config.yaml
num_hidden_layers: 14
hidden_size: 256
n_experts: 4
experts_per_token: 1
d_expert: 544
d_shared_expert: 0
hidden_act: "swiglu"
moe_layers: [0, 2, 4, 6, 8, 10, 12]
router_score: "softmax"
normalize_top_k: false
routed_scale: 2.0
balance_loss: 0.000337
balance_bias: true
init_std_router: 0.00992
lr_router: 0.000888
vocab_size: 16384
norm: "rmsnorm"
norm_eps: 1e-06
tie_word_embeddings: false
optimizer: "soap_variant"
learning_rate: 0.00922
beta1: 0.95
beta2: 0.95
batch_tokens: 65536
max_seq_len: 256
train_tokens: 297600000
max_steps: 4542
dataset: "wikipedia_en"
Below are experts of layer 8 (counted from 0) of a mixture-of-experts language model. Rows are named router (the router's row for the expert), gate (a neuron's input weights, with its number), up (a neuron's input weights, with its number) and show model dimensions 0-255. Each number is 50 + 12 x the weight over its row's rms, rounded and kept within 0 to 99.
Before each expert's rows: "mostly gets" lists some tokens that are sent to it at least half of the time; "comes after" lists some tokens at least twice as common just before its tokens as in all text. This comes from a sample of Wikipedia text that the model never trained on. Tokens count by the router's weight.

# expert 3
mostly gets: " University", " York", " States", " World", " Union", " School"
comes after: " the", " in", " The", "The", "'s", " United"
router:66 40 11 43 40 59 69 36 52 55 39 47 71 36 33 59 56 43 57 44 60 29 45 56 53 52 30 71 66 45 34 40 46 64 52 42 48 38 57 33 45 52 37 54 71 59 57 53 53 68 50 74 60 51 49 51 44 35 40 45 47 44 49 50 63 35 50 51 25 63 52 65 57 54 68 44 41 60 39 41 62 50 38 64 55 69 35 51 57 37 61 53 45 42 65 51 45 46 41 32 26 40 41 53 57 48 57 51 57 38 57 53 90 59 44 28 52 33 54 45 66 39 62 64 30 39 45 44 32 61 61 39 32 42 56 61 35 32 42 55 40 30 54 46 54 46 48 44 58 67 31 32 59 53 38 35 42 57 52 53 63 47 64 41 43 73 61 44 25 48 45 65 53 64 55 50 52 54 60 28 41 32 50 51 43 55 52 55 31 52 47 75 80 34 55 57 55 54 54 47 58 39 61 43 45 59 30 48 37 49 50 58 56 38 36 53 31 44 67 48 54 54 42 43 38 63 71 70 40 68 72 69 65 30 48 40 55 36 53 47 19 55 51 36 50 51 55 31 37 51 56 39 44 79 54 35
gate16:48 33 29 49 46 46 61 42 70 32 38 45 54 44 42 57 69 40 50 74 41 48 68 35 53 78 45 60 42 39 23 54 48 30 58 48 49 58 55 50 50 41 43 68 62 60 46 62 51 39 67 44 48 52 44 42 57 52 60 64 62 35 64 35 57 56 61 31 62 46 79 70 52 44 51 56 31 56 36 40 69 48 29 63 70 57 26 67 56 36 53 34 64 55 35 65 58 62 56 54 51 67 48 40 56 50 66 52 38 60 31 66 53 33 63 55 36 55 77 37 37 32 37 50 28 72 57 44 35 55 33 52 55 48 47 48 57 38 38 42 50 50 53 58 42 54 30 37 59 66 48 55 52 23 52 48 53 51 46 44 52 41 33 53 54 57 52 42 73 60 32 60 55 27 39 38 60 77 50 55 20 40 48 56 53 36 48 36 41 53 44 35 47 50 34 73 58 52 67 38 39 40 65 53 30 68 49 74 29 60 44 40 55 48 38 53 51 62 37 53 64 46 49 47 56 33 45 61 64 49 53 55 52 41 72 59 37 46 40 66 45 40 44 48 78 52 21 65 54 61 41 47 40 65 40 67
up16:64 33 21 32 53 48 55 50 50 32 43 44 52 60 64 60 63 50 45 22 41 24 35 55 41 48 50 78 62 63 52 56 34 40 53 53 49 61 63 43 65 59 40 53 52 39 31 33 52 68 55 48 42 39 61 52 35 46 54 53 59 49 46 49 72 48 50 39 44 50 49 59 27 52 27 61 54 35 49 55 55 20 34 58 37 60 51 65 60 74 45 69 57 54 59 59 62 49 54 50 33 64 37 59 47 55 51 62 37 30 35 52 39 43 51 72 38 63 67 43 52 58 36 54 33 61 54 60 46 35 21 48 42 53 59 37 67 46 26 53 50 46 48 45 40 31 49 52 75 43 52 54 48 32 44 47 64 43 62 57 59 45 41 45 64 48 69 63 52 54 54 52 34 50 39 52 64 42 38 51 48 49 32 63 57 43 51 36 32 50 17 53 64 51 42 49 62 57 58 62 56 64 34 55 35 67 61 52 19 52 64 45 67 35 52 52 46 50 72 45 47 19 59 28 21 41 51 65 47 71 63 47 52 34 49 44 45 48 41 73 43 59 60 38 75 54 42 48 45 44 42 51 20 40 37 46
gate17:46 49 32 62 28 40 33 52 64 61 50 53 74 54 55 53 63 46 68 66 48 58 45 30 60 48 62 63 46 43 47 58 34 70 45 46 43 38 42 65 37 42 55 60 55 76 58 41 62 39 30 48 40 40 40 54 58 70 48 29 52 42 39 63 47 62 59 41 42 52 54 53 46 51 51 63 76 64 59 39 63 54 42 58 50 51 28 54 61 58 58 59 61 24 50 43 51 69 29 24 63 59 77 53 44 69 44 35 69 41 35 67 57 41 57 49 56 54 33 51 49 53 49 56 47 35 29 45 37 59 32 56 21 45 63 57 37 65 68 59 66 61 52 65 44 54 60 63 47 50 40 45 40 42 40 47 28 53 35 40 62 41 30 75 51 50 40 36 39 39 40 43 60 50 47 44 37 58 21 51 48 43 41 49 74 64 60 51 37 22 61 38 52 63 67 64 42 32 37 39 41 36 71 54 50 55 68 45 59 43 48 62 62 64 45 72 45 50 40 39 58 52 55 62 72 63 68 73 23 46 35 43 59 45 48 37 21 67 40 60 48 54 49 51 40 47 37 50 60 55 59 40 53 67 57 45
up17:53 72 37 37 44 32 29 36 45 68 52 57 38 48 36 63 60 38 46 31 30 67 49 61 38 48 44 51 39 48 53 30 29 61 35 67 67 50 46 45 37 58 58 56 56 67 36 57 48 42 47 51 33 63 43 42 70 36 73 50 56 51 50 24 48 64 49 48 58 54 40 49 45 46 58 35 43 51 49 59 67 41 46 61 54 54 55 55 55 68 46 58 21 50 33 47 36 52 46 62 65 60 47 43 37 50 78 40 44 61 30 43 82 43 44 27 69 44 37 56 56 26 60 45 61 62 64 41 54 43 54 72 56 53 62 29 57 47 52 42 48 51 65 67 20 61 38 48 65 21 51 50 28 46 63 53 53 64 51 59 59 53 41 61 47 48 78 23 43 46 50 55 39 32 44 57 54 63 40 40 50 38 68 76 52 46 57 33 59 30 68 61 25 60 31 59 56 64 48 67 57 60 35 49 56 30 32 52 30 66 45 48 50 61 56 48 59 70 61 48 41 19 48 66 58 38 51 56 36 58 51 50 61 52 41 68 50 53 42 57 30 50 54 45 51 60 46 49 47 44 43 37 48 68 58 40
gate18:73 60 33 67 59 54 40 40 62 56 35 54 45 36 67 66 49 71 39 36 51 39 46 52 52 44 39 49 38 51 66 40 61 28 48 17 52 48 85 57 36 59 45 52 71 51 30 59 62 41 54 55 58 52 37 53 38 46 45 55 33 15 38 52 71 42 51 68 55 63 26 48 58 52 55 53 47 46 48 35 63 43 51 41 35 49 56 58 52 63 80 58 49 34 52 54 60 74 54 23 64 34 39 36 44 53 43 49 33 40 68 57 54 43 48 68 33 48 45 36 39 59 60 56 54 35 39 60 50 46 67 55 26 45 65 52 46 70 41 38 45 51 44 37 38 66 37 52 56 33 76 44 51 61 67 50 39 52 51 60 50 63 45 48 39 47 58 61 55 54 39 55 40 49 53 55 36 75 55 34 62 62 54 58 61 66 30 61 67 52 64 38 51 78 50 61 42 40 58 52 32 45 45 42 48 19 30 51 45 50 27 40 40 27 51 51 47 64 47 52 80 52 50 49 61 46 78 52 37 55 56 79 56 54 41 50 60 45 49 46 51 37 53 42 35 72 59 44 48 46 39 31 58 55 49 57
up18:57 45 44 51 60 46 68 58 37 38 46 34 31 46 57 58 49 54 51 51 43 45 70 57 32 61 49 40 53 59 39 58 54 22 43 37 40 51 65 43 34 66 56 48 40 37 66 54 61 50 41 53 59 51 36 55 53 56 53 41 22 52 59 58 32 63 68 42 52 60 45 48 68 57 57 31 59 42 66 66 49 46 46 57 41 48 74 39 47 45 58 57 43 33 38 58 32 38 60 55 64 33 57 49 47 58 44 48 35 76 52 37 41 31 53 56 56 62 42 54 35 44 62 32 42 26 46 34 47 45 39 49 55 48 60 48 44 32 62 60 32 70 39 50 38 64 76 46 42 51 29 39 58 64 34 44 31 68 49 52 70 42 61 42 49 36 44 49 55 41 77 73 50 57 75 62 60 58 49 35 57 74 73 52 55 42 20 40 41 36 50 72 55 64 55 47 35 45 51 43 53 39 58 66 61 51 36 42 50 46 25 46 45 34 47 62 55 31 73 54 43 46 60 33 38 37 72 69 73 57 52 56 64 54 41 36 68 85 41 50 36 46 75 45 54 48 31 57 60 37 33 62 50 46 53 60
gate19:34 39 36 75 35 37 39 47 49 44 50 62 47 32 41 39 51 66 65 55 62 49 38 34 50 42 43 59 29 53 33 41 55 44 54 55 48 45 56 57 39 49 24 62 63 41 68 55 63 49 33 47 78 42 51 39 18 27 53 48 25 60 42 43 60 67 76 38 55 78 41 52 48 39 59 50 55 58 60 51 52 44 56 40 37 40 65 55 44 61 59 47 48 41 57 61 46 55 52 52 55 53 43 49 34 48 41 61 50 75 60 60 57 44 64 46 46 53 91 42 23 40 63 59 54 57 41 54 48 40 50 49 50 39 56 49 32 49 39 64 53 56 41 41 42 58 44 29 76 41 42 26 39 52 52 48 54 59 58 66 39 37 55 23 53 48 43 51 54 46 54 35 64 68 63 51 57 65 58 52 41 41 58 65 54 36 33 40 40 47 71 26 53 44 49 53 62 63 47 56 57 45 32 57 54 42 57 50 66 57 34 60 38 51 59 23 75 48 37 64 61 57 69 46 73 40 72 61 83 57 63 27 59 39 39 37 39 28 53 48 57 56 51 52 34 55 43 45 59 36 53 53 71 67 45 59
up19:51 48 51 36 52 42 51 49 32 39 46 58 50 77 64 28 56 38 34 43 39 30 46 71 70 78 65 54 49 63 46 77 48 67 46 47 55 43 75 47 58 64 52 42 63 66 63 67 38 67 42 85 46 33 71 54 35 43 62 45 50 39 45 52 68 52 56 41 48 54 48 47 50 34 51 62 66 50 50 62 43 55 54 39 42 50 54 67 59 71 44 48 47 52 36 58 50 33 68 19 41 47 62 39 51 23 46 47 87 38 43 55 41 46 50 45 54 46 68 61 60 54 28 33 50 44 60 28 41 42 47 67 33 30 58 63 57 43 51 60 53 49 43 41 47 50 46 47 44 43 70 40 22 72 62 70 65 54 74 60 49 50 46 51 45 52 65 46 37 53 62 54 59 43 63 36 53 55 57 44 45 51 56 42 34 58 57 47 62 58 33 51 60 52 61 50 58 53 27 61 35 61 26 33 35 47 41 55 49 70 63 57 53 49 39 64 73 58 51 74 40 40 41 34 54 39 43 64 50 60 57 60 47 34 48 30 70 55 59 46 47 67 51 36 48 48 70 46 49 49 42 43 27 36 26 53
gate20:65 55 48 44 52 30 50 64 61 53 35 50 53 56 65 54 59 54 62 42 25 37 43 39 28 51 48 63 68 31 71 57 37 59 55 42 53 32 27 50 56 75 61 46 55 51 62 61 49 52 68 54 42 34 38 79 43 21 45 29 60 59 60 73 52 63 56 62 33 51 42 73 52 61 58 49 45 56 48 38 59 62 53 61 47 35 48 69 48 50 48 70 46 42 47 35 61 68 50 65 67 55 54 49 43 51 54 45 45 58 31 48 50 59 30 57 75 48 66 44 35 68 70 51 43 45 33 34 49 57 34 47 42 58 63 37 44 34 65 31 49 50 48 56 34 48 71 43 62 50 36 51 43 75 19 39 47 52 52 69 57 28 60 31 29 63 64 46 46 39 26 56 45 43 54 39 41 43 36 63 39 59 44 43 32 70 68 43 57 52 49 55 54 40 29 62 47 76 65 47 50 42 56 52 23 58 55 48 25 51 39 53 51 49 32 55 47 51 63 33 53 58 31 35 52 40 58 57 49 58 73 61 47 58 57 41 53 60 52 65 49 51 52 28 42 39 54 44 68 71 69 59 48 47 41 30
up20:63 44 43 44 56 63 60 37 53 40 61 33 49 47 55 33 48 74 51 46 48 48 69 34 64 63 37 65 34 56 69 49 52 69 59 58 65 51 49 66 43 58 58 59 64 51 55 47 81 52 46 47 53 27 41 63 42 47 71 45 66 54 41 46 43 35 23 34 44 61 41 40 47 43 47 23 59 46 56 48 58 54 65 50 54 70 43 46 60 52 47 76 26 43 49 40 31 61 40 68 49 60 50 54 41 70 30 45 50 69 30 60 59 59 37 42 49 60 56 39 51 49 63 46 38 55 54 45 60 72 35 49 29 56 38 61 47 50 60 53 58 53 69 46 42 47 64 43 73 34 45 68 54 58 60 53 39 55 65 46 48 53 56 50 52 81 65 43 52 62 47 38 52 44 43 59 43 50 48 68 27 27 31 34 24 69 78 52 53 70 65 40 74 37 32 65 44 28 63 51 63 43 46 54 40 53 55 47 46 72 57 64 61 55 42 80 46 58 56 57 41 35 60 37 65 33 50 53 49 47 49 52 61 76 48 53 52 52 68 61 56 56 51 34 44 53 69 55 49 51 21 36 63 72 57 45
gate21:48 74 55 42 55 38 44 39 56 58 43 46 78 59 39 71 45 57 52 44 35 52 42 55 47 51 45 55 56 49 56 45 66 72 68 72 61 41 58 47 45 57 49 68 57 30 18 50 64 51 53 68 31 50 45 64 45 46 41 69 55 50 57 51 62 40 44 55 42 38 54 46 33 64 51 53 50 53 43 56 22 37 36 40 56 54 49 62 53 54 41 45 58 49 67 54 45 65 73 48 50 50 53 50 61 53 31 69 54 59 61 45 62 29 39 47 50 35 55 41 36 74 44 44 50 63 50 43 32 47 51 55 66 44 42 67 46 39 54 15 71 43 34 55 60 42 44 61 57 65 44 39 27 46 38 38 56 59 44 33 49 55 52 50 61 55 42 28 36 53 66 46 55 50 47 66 66 44 46 31 65 49 41 57 38 69 60 64 68 41 57 43 58 22 72 15 49 60 44 49 32 35 39 42 46 58 24 44 43 54 48 47 35 32 51 36 41 72 41 44 44 67 35 56 42 37 74 62 43 41 70 54 50 43 58 11 40 57 62 59 53 31 57 55 58 48 58 22 55 62 62 71 41 48 38 57
up21:39 43 64 27 43 43 33 42 44 72 50 63 46 49 64 42 70 63 34 32 59 49 48 47 64 53 54 79 54 58 48 43 63 38 79 58 51 81 30 67 46 50 52 48 48 36 53 59 38 44 71 61 47 36 53 38 33 46 50 59 41 40 52 46 42 64 74 39 31 67 42 42 60 44 49 42 64 31 64 53 66 34 55 47 49 32 40 39 37 26 42 55 31 56 47 52 51 52 58 61 69 36 67 46 38 39 50 45 56 41 53 68 44 71 46 56 59 43 44 56 38 47 66 64 38 38 55 67 28 69 46 43 66 35 62 54 40 46 72 56 63 42 43 54 21 49 44 37 42 62 54 42 66 68 49 47 40 55 37 42 56 61 57 39 34 67 69 64 29 40 57 44 41 35 60 45 32 26 70 46 67 29 46 43 69 57 46 30 54 49 57 37 49 40 75 37 50 63 55 36 46 42 48 48 49 54 57 42 69 48 70 59 52 49 36 61 51 48 46 57 34 54 63 58 51 57 33 49 33 55 51 25 50 52 44 43 66 53 42 66 57 79 46 50 77 57 46 51 52 53 49 34 53 60 23 48
gate22:56 52 61 66 49 46 64 54 30 49 36 39 20 25 55 47 62 27 55 49 50 80 56 48 33 53 45 52 53 38 41 45 53 53 60 55 47 43 52 47 50 21 64 52 63 49 60 52 60 54 49 37 47 50 41 59 53 50 32 31 69 76 48 32 44 42 49 44 48 36 28 47 52 39 42 69 52 21 49 48 08 66 36 63 43 56 81 52 41 46 46 34 38 42 39 32 46 49 49 39 49 44 61 58 35 56 61 63 23 50 45 39 55 59 43 65 42 37 47 69 54 51 51 55 44 50 64 64 52 70 53 77 56 53 53 65 65 53 42 55 50 49 33 31 47 74 54 57 37 50 72 36 44 50 46 25 36 36 57 57 59 26 61 46 56 79 54 55 48 27 58 54 50 51 29 55 60 68 75 46 53 67 35 56 44 57 48 47 37 38 66 48 71 52 50 29 61 52 52 58 59 53 56 63 54 54 45 50 43 68 47 48 37 46 49 53 59 57 41 69 53 37 48 58 45 57 69 47 55 65 42 45 62 24 68 47 41 34 51 52 44 67 57 42 44 53 35 53 51 53 68 25 31 37 54 44
up22:66 68 68 51 38 54 65 49 62 41 61 27 48 35 67 39 24 29 49 48 54 68 53 57 63 48 47 50 68 52 50 59 39 64 48 46 49 50 52 60 48 54 66 64 43 52 46 41 59 75 56 32 45 29 50 45 63 42 49 41 36 55 43 64 38 35 47 51 43 50 60 70 57 24 58 35 59 62 50 39 31 69 65 49 42 51 38 57 36 50 43 51 44 40 58 38 41 40 58 52 55 62 65 66 43 54 66 46 51 45 44 54 60 44 56 60 39 49 37 35 33 47 43 52 14 47 50 44 39 31 54 52 54 54 51 54 43 51 34 41 71 56 41 26 63 55 55 55 47 34 32 52 58 76 40 62 32 43 52 44 62 53 37 55 48 47 60 46 37 49 43 44 44 58 40 45 40 50 59 63 49 89 76 59 51 36 44 43 51 59 60 33 57 47 42 41 11 52 50 68 38 17 34 18 37 35 51 53 57 69 39 58 52 36 31 57 70 50 75 45 56 34 60 74 56 46 70 85 49 48 46 41 38 50 47 44 52 50 47 49 63 36 52 52 63 50 55 48 46 41 36 43 64 45 30 27
gate23:31 41 31 61 63 61 49 34 41 55 44 48 56 56 60 52 59 47 31 34 48 46 42 51 56 61 48 52 38 36 17 39 43 56 51 48 45 49 43 75 54 24 50 61 43 33 59 41 70 60 58 68 61 33 49 54 48 47 50 45 46 55 60 34 50 49 50 47 37 52 59 46 60 48 52 41 47 66 60 63 43 31 48 55 59 82 79 42 26 24 50 53 37 47 42 38 24 53 61 40 29 15 44 44 46 63 66 47 49 68 55 48 63 53 39 54 49 56 46 42 49 52 64 44 46 43 38 48 58 39 56 16 49 36 51 46 54 58 55 50 49 62 39 48 54 27 60 36 44 34 28 48 53 42 61 67 22 45 81 36 54 50 43 58 44 43 52 60 35 49 57 28 61 49 52 63 33 63 44 60 53 60 62 67 42 56 47 74 35 42 35 55 73 45 54 57 62 52 42 61 39 53 59 52 51 52 52 61 46 22 26 61 30 67 43 50 58 38 59 69 35 58 50 53 59 52 33 68 40 55 45 76 46 53 55 41 30 28 61 45 48 31 76 58 54 66 46 38 44 32 35 48 55 46 39 63
up23:34 51 34 47 35 48 52 37 30 28 32 61 40 53 29 54 54 67 36 47 54 44 31 31 34 64 28 44 39 43 42 55 40 59 31 38 51 67 62 28 41 45 49 44 38 35 40 48 54 37 50 57 40 54 66 38 64 44 48 46 49 42 30 57 25 66 76 39 36 43 52 41 54 52 30 33 54 60 46 35 43 54 46 72 68 53 65 63 37 34 37 46 39 34 55 42 29 58 42 48 55 32 44 38 48 36 59 38 51 37 58 50 33 54 49 50 31 46 52 53 33 61 68 29 47 48 35 42 57 46 37 40 56 51 62 48 33 60 39 35 63 65 61 60 37 27 50 69 45 81 51 56 54 54 39 54 22 49 53 50 68 30 39 44 57 35 62 31 60 64 45 52 66 50 49 54 28 58 54 53 41 45 65 53 58 41 79 58 60 40 54 34 59 47 56 58 35 57 46 32 66 59 39 57 55 38 53 57 47 64 60 62 52 68 42 56 42 54 48 37 43 44 27 49 62 47 41 58 49 55 49 81 49 58 55 77 41 36 55 73 60 45 56 64 53 47 37 53 47 20 37 38 29 39 40 58
gate24:28 48 49 58 27 46 57 52 40 47 41 30 63 33 42 41 61 42 66 48 59 39 52 48 41 45 42 55 35 49 47 56 49 38 64 59 35 27 55 37 19 40 50 38 61 72 32 26 40 47 32 61 50 53 51 67 57 40 42 36 54 35 19 40 52 38 45 60 61 44 56 61 65 56 48 50 41 52 35 46 59 57 44 51 56 34 44 47 40 35 44 47 41 54 53 50 54 38 29 57 36 40 43 47 35 59 66 36 43 60 49 49 49 47 76 43 60 57 54 54 38 66 76 46 43 52 59 36 36 59 58 47 51 40 27 40 53 37 32 65 50 42 49 64 69 66 47 66 42 40 58 59 29 39 62 41 28 70 46 50 45 42 47 58 27 59 48 46 46 71 76 44 39 51 56 50 60 54 46 45 31 36 36 52 61 50 62 69 56 34 42 67 55 62 44 56 49 56 32 66 74 40 48 47 23 67 54 45 54 57 42 69 50 28 47 43 29 46 51 80 42 43 53 57 70 63 41 50 61 67 58 28 53 56 18 68 44 44 25 47 39 62 49 69 44 36 51 54 55 35 51 35 64 41 49 72
up24:46 49 49 46 41 30 45 47 72 38 73 42 65 52 31 44 48 52 52 53 54 42 55 45 65 42 48 53 62 43 52 46 64 39 44 59 48 39 38 76 49 42 25 58 53 29 34 34 52 56 42 57 32 58 49 74 51 65 55 56 47 46 59 76 50 60 54 54 56 73 46 87 49 53 50 42 52 36 38 31 54 81 65 70 31 54 63 35 42 53 60 34 53 53 48 63 48 57 40 52 57 42 41 55 68 44 60 50 69 61 60 35 61 20 39 59 21 33 77 33 47 35 51 53 60 39 56 39 48 46 29 69 56 56 43 44 36 37 49 48 63 45 51 49 36 58 37 38 60 30 34 36 50 55 49 58 70 49 60 55 59 59 39 65 69 37 64 60 44 45 52 59 66 65 56 40 42 54 57 54 38 71 45 36 31 01 40 64 55 66 50 32 52 45 55 54 43 36 66 58 44 49 63 31 39 47 45 29 38 22 39 40 47 62 43 35 60 52 61 34 52 48 59 54 32 45 55 56 44 60 73 42 46 55 52 44 70 46 44 40 47 48 62 40 50 38 46 43 39 43 44 65 51 54 51 54
gate25:47 48 50 52 52 59 53 36 74 64 55 42 48 42 45 73 53 66 51 49 47 47 46 41 27 53 27 58 57 39 41 52 58 41 40 48 63 49 49 39 63 28 14 42 31 39 52 41 53 52 42 67 60 37 51 46 58 41 46 55 34 54 51 58 67 49 43 38 39 65 50 50 53 56 69 54 67 46 62 69 76 42 44 70 46 41 81 49 59 40 53 57 30 57 22 34 39 64 45 51 22 76 38 39 57 31 40 40 44 34 49 44 42 63 19 65 53 63 56 50 45 46 53 60 44 63 44 36 67 47 64 68 49 38 65 66 48 58 49 50 56 54 27 62 48 43 55 58 67 59 39 35 32 63 39 55 58 56 54 45 63 61 56 36 53 65 58 39 44 72 49 33 59 47 55 58 58 58 77 42 53 65 57 43 37 51 58 48 76 49 48 46 49 53 44 79 45 47 60 49 42 51 49 38 38 55 63 39 67 47 56 47 37 54 69 60 63 48 72 57 31 63 37 50 57 57 39 42 65 59 53 48 62 40 45 55 61 46 56 66 35 76 88 39 48 42 69 41 33 25 61 56 40 44 52 37
up25:47 77 58 41 74 40 25 52 72 68 58 49 42 32 70 52 42 68 56 33 47 51 47 52 58 35 54 47 35 28 55 25 49 35 33 61 42 40 74 34 38 67 50 43 45 49 29 60 40 46 26 25 47 38 39 51 50 57 35 60 52 68 54 34 53 63 39 27 55 34 55 65 67 49 57 58 47 37 60 39 51 43 68 43 53 58 61 38 49 62 42 39 54 61 25 40 29 47 61 62 53 63 64 25 49 48 68 47 47 67 70 65 55 41 20 53 51 38 41 35 50 43 32 48 48 60 51 47 42 26 61 66 41 30 65 52 57 50 62 69 65 45 17 73 53 44 46 66 51 56 57 58 48 34 40 66 56 62 59 52 63 35 47 48 41 48 45 47 57 48 42 62 65 59 46 51 52 46 50 45 68 68 38 39 55 64 47 43 61 42 41 50 68 71 55 61 49 53 40 45 43 50 48 49 41 62 45 71 27 59 60 48 53 61 41 47 56 55 52 27 35 38 42 45 54 68 63 51 48 67 51 65 41 49 59 40 62 39 49 60 44 28 47 17 63 61 62 43 53 42 60 50 44 62 39 53
gate26:67 63 68 50 56 33 60 48 62 32 62 54 53 49 41 51 57 33 35 45 39 32 54 56 55 26 66 48 50 35 52 59 63 41 57 29 57 41 69 43 62 43 50 53 86 63 34 27 40 49 64 47 36 64 61 63 45 45 55 61 46 54 57 51 44 60 53 34 47 55 70 29 21 56 46 50 62 46 41 42 55 54 49 24 46 41 57 83 40 43 45 69 45 52 47 54 52 38 45 58 43 58 60 60 61 59 65 41 55 53 51 40 57 53 37 43 33 54 43 59 74 66 56 52 29 84 56 54 49 39 41 54 57 49 47 57 43 73 41 53 58 48 29 58 60 69 60 40 62 56 59 41 33 72 41 62 53 52 54 47 33 46 41 25 50 70 58 52 31 40 45 46 44 38 66 54 46 37 49 35 64 52 40 39 68 57 39 61 65 65 60 44 37 33 70 50 43 57 35 55 39 41 58 32 50 59 46 59 47 53 42 51 26 56 46 45 76 79 51 49 55 60 63 36 51 43 60 77 45 21 62 57 61 37 61 58 61 31 67 54 53 55 58 73 61 31 53 34 29 43 52 58 58 46 42 62
up26:66 53 40 42 55 62 50 60 52 44 38 57 51 53 55 58 35 47 61 52 47 37 30 54 31 53 54 36 55 58 44 58 55 68 50 44 50 64 49 46 58 25 50 51 50 61 33 54 50 75 63 60 45 64 39 61 76 41 58 38 58 67 26 66 79 47 51 75 54 45 45 51 36 44 41 75 59 49 32 59 31 48 66 47 62 59 61 50 61 36 43 49 64 56 38 38 52 55 50 48 44 45 51 49 57 63 54 34 59 47 39 36 65 61 47 44 36 54 58 51 47 55 53 30 46 36 68 52 48 56 27 43 67 58 50 69 50 39 37 54 66 45 54 69 44 38 52 52 47 58 69 71 60 57 61 76 43 47 40 71 45 52 47 34 54 56 43 54 45 58 57 31 72 45 41 35 77 48 52 52 58 53 53 69 55 67 11 62 74 58 52 63 79 56 61 62 50 35 59 31 44 51 59 59 34 53 53 32 46 42 63 28 47 56 33 34 39 48 65 54 26 69 44 52 57 63 47 40 49 57 45 48 17 27 48 52 54 73 41 48 26 69 44 45 64 42 55 61 29 66 61 49 43 59 61 30
gate27:47 45 64 74 19 38 57 51 49 46 62 54 64 51 59 50 59 41 50 48 60 66 49 46 37 43 26 61 77 54 35 42 65 76 72 43 43 24 40 54 31 48 33 42 64 43 34 49 49 67 68 49 64 54 36 34 35 49 45 51 18 52 34 69 55 45 47 56 44 57 47 72 45 52 73 48 41 30 41 37 56 44 58 64 36 39 38 54 53 44 74 42 48 50 73 51 30 58 43 39 53 42 57 29 59 61 45 31 55 49 58 56 55 31 20 59 44 41 67 30 67 49 53 50 41 17 42 54 43 68 62 50 46 45 57 66 28 50 57 40 50 56 52 62 26 32 53 51 31 31 66 43 45 24 29 65 57 53 42 44 60 46 54 48 67 50 45 48 39 49 45 46 47 38 59 47 45 66 57 46 38 45 55 43 46 62 22 59 42 66 43 48 45 57 38 44 28 50 45 50 59 54 38 35 51 45 49 61 53 53 28 48 24 42 35 70 54 44 69 60 56 42 38 51 35 62 62 43 53 80 63 63 47 46 45 48 41 43 39 67 53 53 60 43 47 41 40 30 46 59 58 53 66 49 60 42
up27:46 43 63 50 80 28 29 55 63 43 39 57 40 39 47 38 60 56 70 68 49 51 46 55 46 66 72 62 51 36 24 63 43 32 48 51 64 59 46 44 39 55 53 45 60 33 44 58 34 69 40 79 59 39 57 47 57 41 19 45 70 48 39 50 55 62 29 44 40 54 39 37 48 54 52 65 51 57 51 78 51 57 31 59 75 43 33 33 59 67 48 49 23 35 43 65 49 52 35 57 51 58 52 30 21 36 66 55 74 53 42 40 60 44 42 48 59 55 40 38 59 40 51 55 39 36 52 83 47 75 45 87 40 48 49 42 49 42 54 52 49 70 67 48 26 46 36 45 36 40 66 61 38 52 58 55 63 30 46 64 44 42 39 44 35 56 48 35 49 48 65 58 60 45 52 53 51 64 35 53 40 57 43 55 34 44 52 34 43 64 34 38 56 39 34 61 54 49 39 24 70 49 38 48 53 50 49 63 57 50 39 52 60 68 43 57 46 38 57 52 48 50 47 43 54 58 32 54 40 57 60 59 30 61 66 54 56 28 54 61 47 67 50 49 46 52 24 62 61 63 61 47 54 38 33 57
gate28:47 36 53 80 41 48 50 47 48 49 57 45 38 41 40 48 43 42 43 66 44 37 58 54 46 56 41 59 46 29 35 49 70 46 60 58 68 58 75 43 51 43 24 57 61 39 51 37 59 60 51 46 71 53 45 45 45 48 63 59 33 45 35 48 58 67 36 67 27 39 56 37 35 22 63 50 76 62 53 41 41 57 53 59 56 65 48 45 55 43 44 36 64 31 42 50 69 59 63 63 69 30 40 33 19 53 60 47 30 52 55 52 47 39 42 51 54 35 69 53 57 56 54 65 61 59 38 66 52 49 40 36 48 38 38 62 50 40 43 48 50 51 57 44 68 61 46 51 41 54 32 31 40 75 40 43 49 49 21 77 36 31 54 45 34 46 52 39 50 67 56 32 44 47 40 36 58 47 42 67 46 49 42 53 45 60 56 45 57 66 51 51 61 44 56 43 50 48 67 34 65 56 51 63 57 54 26 30 38 53 62 88 42 34 56 53 56 69 48 72 66 48 58 46 48 74 50 52 58 62 23 49 35 47 34 63 57 32 63 28 35 57 35 51 45 35 50 61 64 49 33 41 43 65 64 71
up28:78 58 75 41 48 81 51 51 48 58 60 25 58 62 44 43 54 52 50 36 40 45 52 53 48 42 50 45 51 49 61 64 55 44 36 57 34 68 41 68 41 64 61 58 42 60 35 68 49 56 31 68 34 45 30 55 56 50 62 33 46 57 56 55 38 45 44 53 53 68 67 47 39 48 39 38 76 52 70 65 62 60 59 29 62 34 61 70 34 52 47 44 56 37 46 50 48 39 55 45 62 54 58 71 78 27 40 57 53 64 47 54 31 51 39 57 59 52 31 47 66 76 32 50 46 36 52 62 76 61 50 40 49 54 44 50 63 62 61 59 45 28 44 78 50 56 54 64 64 36 63 40 47 35 44 49 38 37 53 60 41 57 42 37 45 58 76 44 29 39 50 43 54 62 65 69 36 38 61 56 53 67 52 52 41 43 66 52 79 39 56 51 49 18 68 37 60 49 48 63 45 55 54 52 35 50 58 32 45 50 54 53 26 52 51 52 42 27 36 24 44 40 53 28 31 53 36 49 66 44 77 47 52 41 45 30 47 48 45 59 62 45 69 61 41 31 53 47 61 42 64 54 53 37 44 47